{
  "d_expert": 64,
  "routed_scale": 15.1,
  "balance_loss": 0.00506,
  "init_std_router": 0.00841,
  "lr_router": 0.000938,
  "seq_len": 512
}
Below are experts of layer 2 (counted from 0) of a mixture-of-experts language model. Rows are named router (the router's row for the expert), down (a neuron's output weights, with its number) and show model dimensions 0-127. Each number is 128 + 32 x the weight over its row's rms, rounded and kept within 0 to 255. Numbers have three digits each.
Before each expert's rows: "raises" lists some tokens whose logits its average output raises strongly, later layers aside. This comes from a sample of Wikipedia text that the model never trained on.

# expert 116
raises: ".", ":", "–", " and", " in"
router:094152101101093092156174089088149089164144100083167125100159089176153110172131132123119113154179106112102112159167090102160171170104101174105094120174155105094108146164080091164093160091137131113154169135133092178185177089129169083168096086097153121144162147091083099111098112081156158167100164110107127094109102105120092178152113103161092148178164156152084081106084079173153136148086
down0:175123121200123117162123134148164082074148114148120075115157144132173163169140131109162153172137107111128166170152117143150152155160152139235121133131136192151133147095127132127098141106201153109136184104111091184140122069154123129125089087074120143204128166171185074155113138180194131111151118122167187128111150119191167161130104145161090130146120152080111152130191109157103180087155
down1:186164049123182085116112137160179124101093132137093166093088128132142089155165094166129131127152141172186087219122146162131107081104126139163096104185120151099163141208104164087114165149120127168150161153163123084114165202142153117094145199138111107099136160097133102093086107194071096119104148082093126093133086129139126150126157153107170183124152069132158132114097124158128106161115
down2:071096138097103050167106129144190129137125134088120147161152170134148112133110130038170115115115132042108133143153141127132196147170073149099054110063159097173179134148137163143127150153194160100100158137130132119092171074120080142146113169090107179087194128192136106068154095103073146117160070139140110116148087129127121160161091120194062121187204150094105107136148104057102126156096
down3:086169133036149162109137103081169137063159116124100137148121165164168066103097157076085121098104133146137073119118138110100116156113143157098145161163101081152121140135190093088098140142042122153130112156127077188135159130113133145150149102116119098104112096099069137144067152139139160140112153159126160116124104143116100168151103130124149123110142118117150098101084118153114138175107
down4:126176152096085105086127144073107129093188158139134149127125151092086206165165114193109181151155139111177159118099211101146154127169116106099125137216099156091088153141136144103162149142156121133139140130129140140082110158071078137150123119161168102156192106124126154137153153129079125098135130104084155128143165126120081081152130142143121185118126054112103179106132121139163181149118
down5:144157135115113155126102126167112152111119116084143102145056107239096111176123124108106168136115117141078109116116106105170153136142107129095152137088116165105107125133170092145153141099194096140163190124083150112150089166099146119163094137101157136156125088079117115131093131091204187128126143146105083148075146140142105152112100132129143164142084102107169099117127174172068155152108
down6:119081177087135117109102110083135115118118127131134129116138153132135041244126164110145182066193157081197119105111140147145188146143093167162137224149112102154060141093180120185123160180188130095157184133162086175167112124117098172177141093084159128177147119185127073158142163102228127109143141122105131148127157058152182162125102133131159099151163098121140121138112128127144097154141
down7:141136191080158128106104094103120081171129118136090110135112151119155153078083143145183034173146080105130201163100106134134124126151093122085131125113144197087119106117149067079142174149066110144128099135097146136203166109113088107137144139156136157144184121106111179122148171061157153159114094119160176131048083161140232095137109145131074145115125139093071115148116088166089157143151
down8:149072111136171129140142108119193163111143122142094146151130141153124125172092138146100177135115109142131173152138123085156205122103057146200080179182189160152062138106079145168033125109075137036107166139146120178098092110073165117195145103096137183165136127139105105132147103161164159144130160112110158147083132149080095102130168125157140114173111128089154087125152119128102104075057
down9:100136169096102159129163169079147076065172125127141115087145128161139182119136162128150146198109105097138140128123114155123084147108100125153120121153080191156131156078109142189123108100063135138090108157120153163134149155092108103101164120139178167135131185106085135165096151167077165134194086143110091089142108151108082099119185108110115077161113173156069119147082175081069156108162
down10:090139164136139119140113074100146103147179141164133139096082142056105120123137123170100157175111098107095061139100132095155121149167117150151177122070187117175125122175113128166090108109152164151164131119119112175091143153079119143151170113181078127131151115190137176101130065128159128184128158195115127105108138127125133138200096144081089125150114169146156137116079122120132066092119
down11:128077105134107141179088158140126178104119116160167146139069120136133090171108113126134109218130127139151166076118103154155157086172130164121117097125109121139088150154119140144113136184134156109098150228096127075124108075192155139147157103104171160113092158094145144117141107112105122126108146139152098055117071120119131190144122149168149166150122116202121099055175186123149119186129
down12:143122149071169136134117162128135101155109153161167086201113166126094094134158162119105074077082081147089107094141133147128106106086074134134127206184142112111186165129126116111124153145092150120098158108097150126082138148151094116138137139069185083156144157171169093066175083088122184113126147104069162115126136146133138134129139153144148053127131173146161115125067180126095140106101
down13:123112116135160221050173079179095168138152086106114158101093144146109071112139107092064123127120127142108114141146186133104080105118211101108134156156108104189113187144106195087050150106152154084109099135117183101164115141066124081157113143182093092080153162179048195133137130150117119096096130146129077148110133141180106101111131149157202125166106168135189128162183148141134098070137
down14:163073128096107165137070143156066150155070091087128115138113144099140148153149166110074145107078117135124116112175104119147123149088161162099150120121134155130106124091141123152122162105113099115165087121158172148134178103163144166130147166109087127137113131171162093145119135120147098164162130142144095153143073150096089084137207108103146100109120145084129055097121126089160107134216
down15:104109087115132144148104178190107135102132131160097180118130124194115128115126186143164150162104146162160179165131156170120115078130134105141131103053094148140120079112130195136153127103091165121147145133131129135118112139069197122109115176124103082118097125103171152093132115206084210115134155116135104114157105132164142204149125193141166077107131070094133159120101109125132113116162
down16:129166145094097177123136163104177140167121164092149179092122124042144141100086103171179107132211108079186175123122095181156120146075199071162149088140109115127138131120166157163168212144142154193134167064151086129138103227189120078122114105088148104156139122142110127141148078148116104088136149071176114119117140128161079127091114102157102149100094147108153153169095137118141151099104
down17:108151124177136128228159131088158115164137128132127126200136159108142128145102131211129115091115126134132127145104100107129069089102088097141111136118079153157151076255118130149063097088131148139137108089054088154076110086137110114106130118127099148168148166093102141173180143081104132171140070156080151116122176086078134146115100076146121143146092112150087186168182089137075160160144
down18:135147186115153139136154140104124124159139175120156071048112072154114148133134172133161094152140183119091194141170139110171159188107087161072189139105148091123112168133091081109134165189142142159172134148141142089187053098179125124085135153137154125109084093100153147116090113085108155144171135141066071109114166098143156121143157195147138105110123171097110127115076117178138098140146
down19:160096135162158094125126171142141142108096148141106140128092172089187105150110143101143156153129139153133082021140134122168128141113128163091155169115220093195154097121092183216123160158113136152113065117074140119117165189148112056112132077109155126129164160129076117100090152091135084147118175140113090137076099134158151096139096063124093129107139101105175126121131137176118134073147
down20:161152113079076134119131136095156117088109079162139154157092145131112162130130136095086125108105076219158196135079132112102146121151120138163144161166117111129154129095112128140113132210046108106144101175111135150151146182157145132145133104144202126099165142134088101090154083115163123129095165142103188103085134143137101065143098085089124130100150082105107092150132128073133150147118
down21:149142183186108155204120110170108143100108179118155151091090122164147134072130068115142100099121188085107168145127160138170173104111143076101156098168161128078126124057151149128166127118110130152121163126105047056079131144064095147088118093078153159111101151181103153116153156107096089162135127127154152158112136081172134143151096160147143158106144104151156106082090113165153171183143
down22:108135142116173168052142116209095143108111087187131185126157095080095171136110196155088199110163094128131150122052178112148105130152095111137110078133084134140157125125126026112135154141180152195091097146093098117140158153130146174149156083180102143150106102106125133155109133146133152105102126124147116153117118127105079111102120108133107157142154159109122076094138141083109164113096
down23:157121113080185133096134159147000157106118118128135179153082149214121102101141158147151122151124115141139167153163144183087161154154113134074113143110117179110100112117146131112092126135138166164112154010100077048141130111121159155071174119133160160094112100155097114164087090177042136100088143083108136145080133086129138136106143086078177113161109123094137157146144158136101153182183
down24:142172142152069114104149127194187136160124099159149142151155116124130086154166098162084141124138170134147170117194110167142148099084135135133165125136172070138163084138174116166199102127133096123132105136128145145137157139119105170093118162155117166121185152097136121112187142110083148204083177125173110136096123144082164091136068156147105140130154154136082131068134041092115140137138
down25:166164152095137106145176086154158151147063072193105162142125168135201127116130161095170125087175152155127127033154116131100174146108117111126057104123176144162144139078079149114181110149136114147083140155090150086143147108151140099224138079125149141124148100173176133143144135127078163130136157139142113078159162108160091120138141061130145078139067175210113124138105090149114140183168
down26:101195152149145129117144115122163118132125156106104149210149088086103081118133149124170110113119156078132141087113167117126151126190065097125194075153121071170110078058163095157129105067167098158151139112118136126108084123127094132126135099089095151124146099156169137150124187106136136107127115081087146086079076189132093122177146069157121097141062180095149091146097145112093151132096
down27:143133053104083127080108092115180116190100084149113168109173134085175162150169145129132101106108082165161096144165145130039201173133160098142143107144145160173054065107126098147086117131143055115151138140135135130123123135121114081160146173101128100090137081153073151141133148118131137157177158139152088143119145073166086119108133147141101081153132106141191116167138131134185161082150
down28:181132166147201169140091090183077086088117108110203171136140206170096150117177133153135153100115144118120100119147132140097176076137109109141160135106185210075131170128195070143157113184181127172102204117076114190051153132114126132059180147135109141137077116109176123086114152155138181138113147126160164159088111192151132118054179093151150122117147122124114140134134191133105153076074
down29:094105103174130105084155114116138100156137169188169103128128073108112149138133067069111115149169197117131137124151081139120139146199164085095126145161136157151188164077136127127165122131131074149123116120097157151138187117134124139134072111190152176155142110163180129118124097089117133145096157081129194153171116150133125146121141170137072116119123110108075132139150115156140142088124
down30:131104104141168107055122139146121166130113077142130124162171139119070195145146059143182119083078117126055118148101139141193110120066131109087127117056183093100174098132121090086136138139103123202141086093095173096120174144115106159130122111112117080154144106125175180161138175163098120072091141126146114078223142116174128072155082139083185148105136125083109145157111131084111168186141
down31:076119129099103122173077111131105125152113090182103150097168164173152104138126127037121105131133194186054131175118150137131081102121133096110143082112081111104075183153105086149136156152088142132075199165154169116093150130113125081134152173071169141082120117135150145112134126140193120107070109140117163059069131124136090113139077135175123171110129130123103124115104138129104131113127
down32:119135156128074147085114136114145135141130114109104184127173129150105202125134081132126159120075092095106080124163109108125146145104074153157146146103121187137073109077147138164185193156105109080115135114099130076102138150157127190099166126082134143095145126151155131089142118108076139148162143149119109135101180167106126159169140119136090162089163139093165140114137120141171086102171
down33:066123155108090146144116139148153144161098127137170123116156072136144142116131087141162177158141138133154153132127144060112091135141107116044184123142181169103116117137142044127087123122071078155119161169087115159151125149216055119159067123134063106066120158088097115133148106138129151129145120168127148075158123093141110138186101104191114181116192068097125109171142132160135156150156
down34:165163142126146141062085133180210107171155132140096151103092096167175097076095109109124149136152126060128091072148192111081180111119132097091128136128165118133157157071084116123114128110197087092148151118144139123132141191087120148149188088093094103071097136152057197097113088126142138120109165092140130113088140083119094090084149105155098080152178120139135096068149079122182178095121

# expert 124
raises: "\n", ":", " |", " (", " ", ";"
router:088156143101124119119154161169129121150148111127105118090167158144085196146075139167098098104134100159213100161110100095141094140163100149176131161137120128100121129072137078106163130154183148141176127096146129147120096125133127122092119176165072080158130163108090115084162091119133112122097140112145110157116135077079140113150156167130167102146085070081094153160142137122117089155135
down0:207096108107221154167100143111136115164131109112123145093146117114106122105100083120054078177127122071160141128151151125098122127065127162112117143099142131086142117160122128086172043141128137154132137101114121086112181039155125134107189145146111113074081135106139147123077063107076117190174148127113119206105129125183087130111105108153091081144100094154129138087133112088115136144175
down1:132134094108130129131173130152147111099119105170099183170162133085098125099122142102167124150095106113128139154083087137058109101124147154118176122159146131190058060154181124131155174179162099160104089177104178169151117141120079089084185115111119150136100120143159144042118128144101056072149163148087130112171126167131103123106109132135125120092118116096174161139101114136079105089092
down2:135122097152162169073145145149175186150122100076195089160047135134116058135154166073090151100155192067136078097131148140107133125125164147142098117110144104111108114115182100187090083052103151156126136154133112160168145118144133097103093171133124128143126133137111120060105100099124146148089140147113177065128111071157108141092162091110110162198151179128113092079123168053133143136088
down3:142106071169144127100113125195136159130137162141123171105087136110118100124148075156148115164135180121045192126145118053148084136115116111080159116124114137174119200105123127104072141161198109120177097140110145139090178115077134143110205137165203129109119085125111067121136093116096120125154155102147128178155112119169070136168089144139102118092080139209052134139114147143123125162154
down4:119108153163129128152099099169151116091147112144127087154113096110144152133067108111169120089112104148117121098151129093112121142127089075135146111113145124122084109134134163124122063097099151128060086131130131115191180133134153144137193078135199186071082162108138185104093158083144154100123138164119107147165082173198148041114150122104158138095103151102133158139164128116133142104100
down5:148189129142103081129124155121152121128110117146134129124113094048197146133162116065153159145162137168182140129112161095161131135185119133120187137141127108104124137135112100101084088124113183097109121165116242087106101152149092143122215140130166109158111097052203145144086186125125110138211161164103131182162119172105139157129155157192084165135077105128084168135166054077073104108154
down6:125137128135116121061167091175089158088165115152113143164109096120106125107128131098160067122106138170182171112112097132159154130170134125167214131139171162158089160149122109108105123155104133143169163150124147139166098185162095101147163151172098121110095127128125096127082032121083065156111111130112056139145123124140116188075082155137126137057079106148146116134127073092119071119136
down7:100182135136122109102144115144082128129092159115121184111115156172058094139107199100142069145132160179147148123123129124133124125053119212172180115160141106094115166091143107183092161162142069084178174109153163133130156100173174116133143117152159108093171092114077074142156113118115138168163128079090125148124128118148088170115120159156025085132127090115150098146155133158101122109180
down8:114117145075152145115087165159095141071130133118166143097168164163093096157103093219114117119081104131126074163129145119080135140123148114161119075134163143135165162113102150172059134103165173161188150102124086103164127141131160121169096207131104121122125095165134110095166070124131158086104177092159165142046096130090174095160151137156127130147139106109144131131203144098091133164136
down9:107131131188126127115102159114159125215095056111136103126170134112105088153149044123076137084157130075105138113121102085100087180131069083098100086145119124075140093134116118142110075094152162117086148108164132131141164157180130105175072135168109149144081133126102149109100099115082153141153088120178136038121162121133163055101081064120126146140131113159106108085127075123170090097084
down10:058130143124154090102120109102109141136125114143090102050138118068137087103190119079110143214092142087142152186064122140085125158132118193080147148156083112139122152096153150100193113160140117083160134090171133142144092094136090117194193112109177163118112115152156106142139064165108160155155071111157180048167159159117117096132122152111088087102115064179134129091162144097093114141126
down11:155158174120142104093165145087159149171115131141142079110108142156172113144105155111138131131156102149147074088143106115184146080145080121125096137186170204166084183166141071136111109140141158140109163122129120185134133194121128078161140172134157078129122081068133129164120094158179146143054128154060132093129135136123114098115125142182103161111101135122129128124092100177127092110057
down12:114144122159150173128156103190078103097159095117157147146092163085142142129095134162164074215153116121133086134080157173082097186115100156222058134121141083161123104085033094142199135114150072150103140076178077128147132083080066105108135172124151113089143119171086125090154121130104084154106103115100204162081142163085086092107140186153098155086133155127118104110155123139100075111101
down13:129143128082132135079174169133131174090220120163093061133164144051147107091056144125121160148092172119153067095121177144122115106208097124123109121134081160129121129188115137103192104144178138149158095121132150070105111107120085124161136106086085144120138124105152145145113133174127083132062157131113133149180129108114056126137074130120122126093110104129129155133125119091126147142136
down14:127108142147112098145133154167220125151119109126122142167155203154152129169140109161102123077137160129129143141175159110139098156125125122096098083100106114078153167080145117156193158095146108112142129127153102147122152098167135191158163206120100135082105081168116074200139215189119100155126104118182149167133093053114138148122138083093144152175146115121103097111163074169148207088140
down15:099159109177176145132146167123118124113086144143170114106094113097142118103111167069151122140177172093091082123160135144088078090124170146114125095086109121131086155162107091077147097220138096174079164157168073090178098149135084175197091134101098050063158127178151141118130124132090147108093111105089180144152111163164099150214180111130144091091116109125174107143120125106117066139103
down16:148075096111132140080124095051084175132116112147121165067148092099105130128140151127124107162119157075091132109172189084068133141141151156164065112181146094134167148118077128108118106130171113126116066123119199132187155136095142169210182197115117107149172163196093121121164155129070192138128126165108134168121136118189101113130101129116141127128103135084140155166119114150074143125176
down17:119135086147200090096095127119090121063145145138145133139158128119124145116065147118109061163112112167115117100120078147148168080197068117149095128174104137158134108135172134191156110138151110107140098133114112119099121099132100123134134135160173107130181109180129142097175138115224104130096092132087137088177149163082144160077134152171138144067170143089097158083126149126080136179109
down18:104119156140183185110166147107120193096170135119158136165059127123210115165109109066150175152130161073071141101159156164143117127148145108133102129114083129073154147171112103137134074127132102088090130179102122130171120106127087119082152133147163119125092145066157103138156189123126130140191116136168121128097105213169104125166113143186101141062107135176133110093137169162063151055093
down19:063152125133091148137125122095068092099145139117115134150175123157131124104106126103103177133183156128130158172111141151145127155095146153134145064142109136166048121104080109209120162068118161178110134064086051097126112093130124192075117084159150203133100182072114115101171073101105153094094135116189156209093105096103125139128104134133088138125131121120132076122114097100122121073172
down20:097168122096097176191128132091141144152120110141076141116099132135105154180107145139159090110115170217207157132140083097083154124156073092098134131108145154152180112079091151115091131124146064147129151111120098056118083121115191087115117096110096131160077107110120156152165185174074153156138086157155079142100083130158141127059040169102159180160148092137067099121127090147112180144104
down21:179187140152075135105063090147152114108101124087129104094146162104136136147145159113133119124122122118134108194130141153138114140155119161096240095083157162161075088158112116166089119126151139131165148077098118123122121145095134119115139139117167114095112109123145129124037103112074144113139119168149088136148109089142121143110106130143166133174065135143080171102108120075169117170113
down22:093145188122108082118156109224118162116092136150083150172122133151169110057114196118123115096099139131105111085092139119145117127164089109121127153067129139152154216134146162158147120152158117079080145135133148106111126141133146125122120089121118154137193121106136106168121159155190129192143114125093132134124089125130103120127183104132128133127130175074120089113142158130088072147120
down23:071093128143163097120106114151152164116193176110125121122111088135137158112144128093136173147132122105165093084143189082146140156143090118058128154164116125107132133109126174172081142107128073071152104163123069125141159120108168139064165045106156160133088141255125120168129113121090119140164139121107179133148101144149122120120135196114130111149129045093174108132132099168146145144121
down24:136084180129119136124140131078122121091120152193120076173142146101134169118083109158143058157087177113112153146102131122138133103114128128136075077172060149134142104104148087104128187161120108165130129151169099106102129114096123156087174168117097127156116108154136145130161183134090086140148162116210102195082109124080090077133086168098159130106107094128153119116212150152128182154131
down25:074114132174146152112049128140213120096153168101138092149074155156125080084153134097154149143070159122138155184132188159135112083099150112152084119121082129154136147123117117111089079191133152073115081116158129088118112131137149143100133187061116149127094143169109161114170177119198154070112129083185106145085125123139082133150093127109111106116106131149139114123132184129133138071176
down26:099095122196183146126100158127122078153154160103072103156122127135129143137091068085150121128118154151059139152127140086178175179145150083136104111112073164116129112147112125129147181141129180112113141112119075152145113145140141098067165169146118151151111190110115146058189079171140129099110101104084103105181118111117160141131075080117099136113129121157076108141149130094129131153149
down27:179082129143174178143147166090139147107105097136113126137098073141162134105105112075108134087127153126125164084118075169094193105132124128076142054078158126055152153191159101123089080109032209121123173126191113133063169114140113101088131112141108085160113161154107128142121129105127156129131107124136100098140084092153114169143166105130155135144057148127187144124083156112152144119147
down28:143156088078188092093152096060108166136160081105166073098107150110156120158137057170141159118095123153169094084131153147142079122123104102092245157158175157109108130089105072143137091160110166204076146157111120090090055124164170125098109195137118138107108148047173161132109102091104091131148128116127066109137110146097154056076182094163137088077190154119131170115141116140118070161097
down29:108146177161158110123095121160149160121138138138156131111149141092146103141143064082146115116149106126109149141148162133081133113140087097150164114105158119064103110159185139153080154116169091172138165119123071107168136156067177109149130064048089172071116088137121106124137060125092085103117145089154119157093112176060121152160207123154076161159139086106120095103172152125130111116177
down30:130156074067087134101145152113168161108109092138149103163165144156147092142120122138099108162139076114136148088113167110154156160097198125084129147144074145124108170040095095126186076097125136163106210114155067155076148145143164086041120094177143150163091077121159158151096077110152128118160117136206089189162100102096103146111150101131153132092094131161084129126091129085122168148139
down31:142122159141168115181125158146112153121148225070075106138096144127170138167184097152140135137099135126186211169100121061138117118157105121119101169145092083109155180127129173116161081158071154130159183183106183176129062160106115118082152164080146147150182118176105079099147188107139139100125131112150115129117144180151083154158194188137194100137109092110164104157161181124126134163139
down32:147109092158071134083120142084113111166108131170167116132145203079142149093134069163112130225200095107148114214113155136164143101111173109101208133188081167160120167139115148114118188150092118161116124164137104121196151095158170117136189108160165126095066121142154177117133100118081066112119157129130141143141142141101140138112090157114138079124141169149143109149092160106173141121169
down33:120103066053139165122125085141073143153153103111149112113123115166068122129110124119161120123088112119181095180071147154116160132174081149167156117131149100198130115059084129075136144101185155184122115171129130081167126177128056114117084132122155113101099097158105120115188121110129101098106095102101191140088173055160129100116195131153121059103158133194123109115118148104156161093146
down34:062118135129099110068152154084155116162093062120072098139084133177083078097151131112094087123098159158144160134110142116143082166057077091132125109142156070072112116117099115113090178109130137169127116108061101141173079154138141067153123122162117153137093118132139149091172154146105113176089173093131094101120135169087123095099112102152175105129110130100161127124103146140097147107158

# expert 70
raises: "nce", "ron", "ren", "rous", "rant", " charge"
router:101156098094086089156176099078157077157129092087160121092139089165147105168150146139125105155166112112095110146159099094166156164096104161103092111171166094090114143157099086168098154086128139109152164135136086179165180092128171083152092092099147134144169131087079095114095108087152157172089176112110135094107121121117077172143102098166094161176169155154086079109086095165168131145087
down0:099203130123153128160156087122132153132151137125112068104117144115169098108181139172124062094051112176035152202136131155140140114112117168084174118135112111096104116116071151134101118161109142099157149148115110117195129112174071129155101138124121128132185103068099125138104083200211155159137106073122167164179163141100116097183095135130159127130140126106116107150073095168112126108159
down1:107116115106114154133158118108108142118143135132095161117157160103084110134141112155131092172141120155071104157090114121136080105145090159166068195197102155102104113155127167162182160098115126084079132128143029157161140116089146124135176122128150152120151112106085140140170130125161115105100148128128139136147133152153166188148162108115200124190174106137152130164075134073111065173114
down2:175136115168198139133017121105071179130098094198056079112113112077081128123107146070160104144074116106158145134111115107169114096152108155146188108123193145107092101161109123115145106142163110145144177119112096083155191118137100172128130068144104079106120085076151101123140145129183096076106090162147129115128145111143125100122063082137123132122134075108115091103100095137104124135157
down3:163116112123190154096134144154119103117104147073160170111196193176130092140164156107150066203111116118081109162159142127056108144163158090185063177218118126114145149107131200134105170133108149123173137092124101145131127152160184150103092122158182072148129140181156159125119069177177138134132152121085110125116125105167151119118164200146163149123098196127108171105078180145118065114170
down4:109144116134128087114110105129140104130089175151076131077132195089072134145094134155120083200110154096141118138173104106079148174166138121175152143107176114126136153137158146103145134136139177186113077077133093125052172085097115132082092157144173084081150128108130114135145126089103169067171114106131111107124144117156076116157176143119136101148156078106105127115087112102159133132165
down5:079186103146195124140093125086096097162142128139124121157132103161131133130164132067102131173123163137160111140181128190161124136102119073143160141167139150114150117143102044185113135118141168170170081058104152108086146138117082097105099116159135100125122176143158151093102192090085151111140118126103115138152071146192151112100118111137131108108124117152139116176102078139168109104101
down6:110177149126103128117127126101130094159108100068169064105150169154133141120088134170086154172163146132071116165102093153139156155152100095192148132146077210167145155160179198170085153114160148101083093112095129117137103132145124085116167069104086098140060127173133181166161194150079108076148153120086100119091143077076106186119094121106133146147131155096133157101131118112127167141110
down7:186115164150128145209099170075176149091131142138081187207119126095126135090098122092126154137103151092075130156136142131158073084110121162156132118145119125118173157098099102136108140124157174123171081143172121158162125181118059154103127139126128081141105101136135170089148176077192148145123176115115087075130123127110140128166163142172167178121092139170168106175118137108135139177130
down8:133091115075167092159114108133153115113086090128098164144182140082120135123147131098119121078110135149107156092150101150114142152148107135050087096128131104120144196125061125194104095070049145130103112159177197114090110139157080128119101170107099134113188115141096054093124124149132130137132135121160172121171122134136147087144130141146114132133169183111138110116152150112163112198110
down9:078116137120108181072133184077137035174178086152179143161123090078097109127168162094184098121091117096142083131137133162108089093142107111100129146148116072115101187125140120133145090103089127158147136131141143148116135161190096102097084142131165103122167145120122163087063133120105160174056121128102130139126161160137113108134223123106105057111119107113173108092102130187223119092127
down10:184167157126171096112134119112097162156125150115119135155108096146146065104102125089146102131095148116061162156104114113142138124181106092102150091074106145130101088114178154105121090113155117116172140185137122112096090100123097165110086094122135096133085121113129138134127169189104144107105119116138158146095153118157124156100106165126119138199159125071139130132108122145132142148103
down11:099125155133133169053181168114167204128142116137173105103174106147138142139143094102137199187086122136140096127143135102102145125154158131127096109160133127103077113129126123139197111170096126119124086083150133149114127180158099171072180094164129109199137101126072174141135080135149150126168081104144075147163157099140148143147065119153201146095117116076145171073119089121074090119106
down12:080094137108159116145144121165090215104175046110139086170127119116205112131142105138106116123070138140036093112144070138097152131188089138130078129102122142152130108091166099090109162122157130176153154157088186143147178102159071163223170063135116174092122149201130140174158122123051123141136137120114092055092088141142122106156097134095154084111094142077137137102151137166153145111076
down13:145163130166128153142145097043130150149102136154071108177108125073098144107150096108152113074113128145136139122137124087112103124133151163201164097147156141171116168158123102141132125082083171128123163093104180114094146170120140095108160103140097129120141147109193116131114173086129092126138131124144153121136110131120149102123143138113098152074133109098082082088137132074134152104127
down14:166186110124121116089154082124101118116200155159133113115094134157138140179126189112101128145066092148158127125097184137106104084101148129088115179165193113135161116177105098110111173180136141100137156065204171150128159092120137147130111093109116106140187127118125170127129134141148075117125142142146157113095133127159148223129151099148079128118110151165166145190153112157126195152133
down15:110194145138113188104113132110155127104136141120150089177115207122162116120154079079077104083133152121143158121133112054114109075160110117123143136136118147078134139131104109195104176038191123159161152105127053154081143141164098118132083084140099137108183113115093154113169160060154126154111130127170139189119121213095072124189090180154143161146082122176145149160119138161090157130154
down16:036094131097127166147123104155168102091188131095158134155176130146144139026131091130137159150078113132142121180094129155111114130153090102135108114110124119162155107163146146078108170123144071100114125129103055108106071126089097173072060114129131109103127107147100161122161147084125153130193132058199135114103148151122169135092155117140128156138152102135121149138107062091109186134144
down17:150103126149115168163077144137173109090090154114150119091133145079128141153131103139131115141148118144169153089160156105121076123108082129179135109133057105191105112140183119152195153122099150123160154205148167138161074133119125133111191120136151110069143110169163118146111081076148157157143139116190145134107148098158174091145171170119176135135051114075152126083204143077171150146163
down18:131052173161104125134123141102158084209066153134115111158107183103130161189064109096151146045180176157121154162137087157125041116109105163162072152070112151152119109078072122076151050091136133184103194112094150200137142164087190090166123149143112165122098126183149060092136115079193131180161106127164141087137114059100187066143118140170125113101124095119144128132153108132126123098132
down19:150119086105200106125156154171138119104147127142152070131130157111109137138195124151131144134144136121110138182146107151101087074084168145131149138145185126085085158124128104167179088183078165035119106134165103158133153136180135134131130143091144223143081158148205152155166129108121110121105136156106183096099058134115134114114159092121108131111128104129162120128145125143172149052172
down20:175075109140092156189121239066174114155140146109143139204090118074127111090135120115140089136205076113123138190105160122081145181141096075138137067154152084108143100111122111122174139091088139148149058154156165111107205111197126148130164157153111124117130121114112134084162075152140135161177131101133116090141120129108169137100161125104110089152159094144147167121087102114119111118127
down21:127157131180152112107092135121107134112114119124108114135209138110132040133089109106151154173108108171211164117112158101129114128111124179143148122111177167121106087090143163189156150134152141101133137101140153153119150121180136112192074147135170114117164169215154140090131154091151048157134186079115146111091141140122146154115213104125127122159139138125128112115158090138092044170069
down22:121113173147041154111065075120150125056112125107079109174107187140136109185099056102094126168156109100135145062121131127153126153026103195112131146064062156145138051081167170106143114133089161118136102081131098122078121117177091099126107141113145093116108124102122101131123171144131128093124109183135133178148146113149114110149128143179115122087126114152134135198145143111138148163120
down23:144191152046170111036106135140124104120050114125139149169111093154099160120065099124152169109068114138142139134108170128007141134105139055150139128122138102139131117117155122161189144132208096076146137156116150079150049164091160109144098170124141132097122146201124092083151118081155088104076090151116118127117136125140133177112131118124151140154089127146136112129140139172115104191191
down24:134154109172051157145132093112178138101114090103094105156141118115148105117078151139174102103047117104091183101139113111146215180106115148187171125094166074114148154229135124150099119137150108144119103124175179141138106145108124092161172097100150130146249081144124181090073157086135197109170148129161108108105091143177148157162182103156136089178161139125114126118146206139153164137087
down25:101077098124164150110097082086103204162093091218107134094095123145130166136148167171111185144118118134125099167182175111181147110076147173137083096108064108145122127053111136121204137098180157132143151136055063141084140070074140121130104171115131162141191137184188117155143130117091149132129226190213144140161097120140125114085128144132176077153124167087166158101141142109159180078152
down26:169104125148111107135172133101126140111104120132087103138102055175123128106141126124113152109118148130134187097116130160149204147140167163060112120166146168079152181155099076170140143111096101120164081137105076122163175118110128052151091104114113131137103115116097124158167138109146108108119115079209162167132156103098044209182111114141120145141205116113055191106108128139120215151129
down27:151166157170155153144128121182107095150112074132081103134161114138139127169155130166111124176130106093086078120111165117074140102185166072148087134117133093174154088140106145141124170175172099139128154134173120065168098161153070089135129081157159146166134171130113131192147183131092133150180128156071141122142178191095097126143109121137129136130091140128120177087095197139126093097085
down28:119111105110105122109162122148131090117108168123106069194162143097106075118108126063164190124191143138117037145122126116127157142169123111114153099136156165128079084126132075106153127184136167173168124160120180178104144106113118112106143141098153084127073131156192139084127083159115155078081045132127115115172097152118145109132172133111120117112067171150082162124061158193145130096122
down29:161128103126146072159137097145212089102126106172113152066071136092067081126150190145115138144167110118083114101116148091187145137153110128137161137145166141161164106116146111145116094133221102096103185089158102146120150193126152149135102101121147124137191125178125067118077096112154113186199156101096147106114168124093097100154133157107139050114152100142116136147137093108112124106146
down30:134127053139140126123096180052104144134116074179150144143136135162215113105116114141087167140166114090150113152152132174171169066143133159097163145143062076136085087127209083145136124152126118100092125130149121118175219155158135093100175143179113126141157169142104127137160133135164083101145069135108132097090124164120161038171097145101157139113167113144114124123103117097118179102136
down31:088131123136117116146118157120138111137207121132138127153177085087134155127101129155135145113138138081143061176093083111202097118138156106147100144077132116141143065135198114167093135124079146146105132150157105158172151084141121147112105149122111078074194112093137159091158106109180163129124118116168192134165171113121125142117134133113140182148138143104174166133185164081091138041109
down32:086126186140159098177106101087086119134123137075111117195154131117140133111118065122093125152141114176123121152139128070105151092161150156134101145134110107149116136085107137110157131134163183092105172160131112082119103122113150132142112127122132132110179100152063073137116154194141148134089123201171112123151202144136110148135123086167123108134125130143033118092115177162100143168160
down33:133185069073160143113097096117092108138090105179107103124123176144122116125115106100141109165094107070143144089151135176064095120083102092141113080137161148134141103109179136098159133121178110079068117116164096157135161102131109123196146108192194167153163160175142145130100116089086152115110103130141154160078126130125131137114139134132135123117067125131147136106064162178109140132154
down34:108072125113119137086133098061133123153135160130149159143127138042126185150160094110106155137076148182076147127176107106111159131112154102136133169152125132162112154124104151086168129172119177066123132109157127115073115149087125069176151131097141209127096070159110106168162089126166130132142127130078177098093170155105121075155161131080120163123150060138110118162087122118114135174137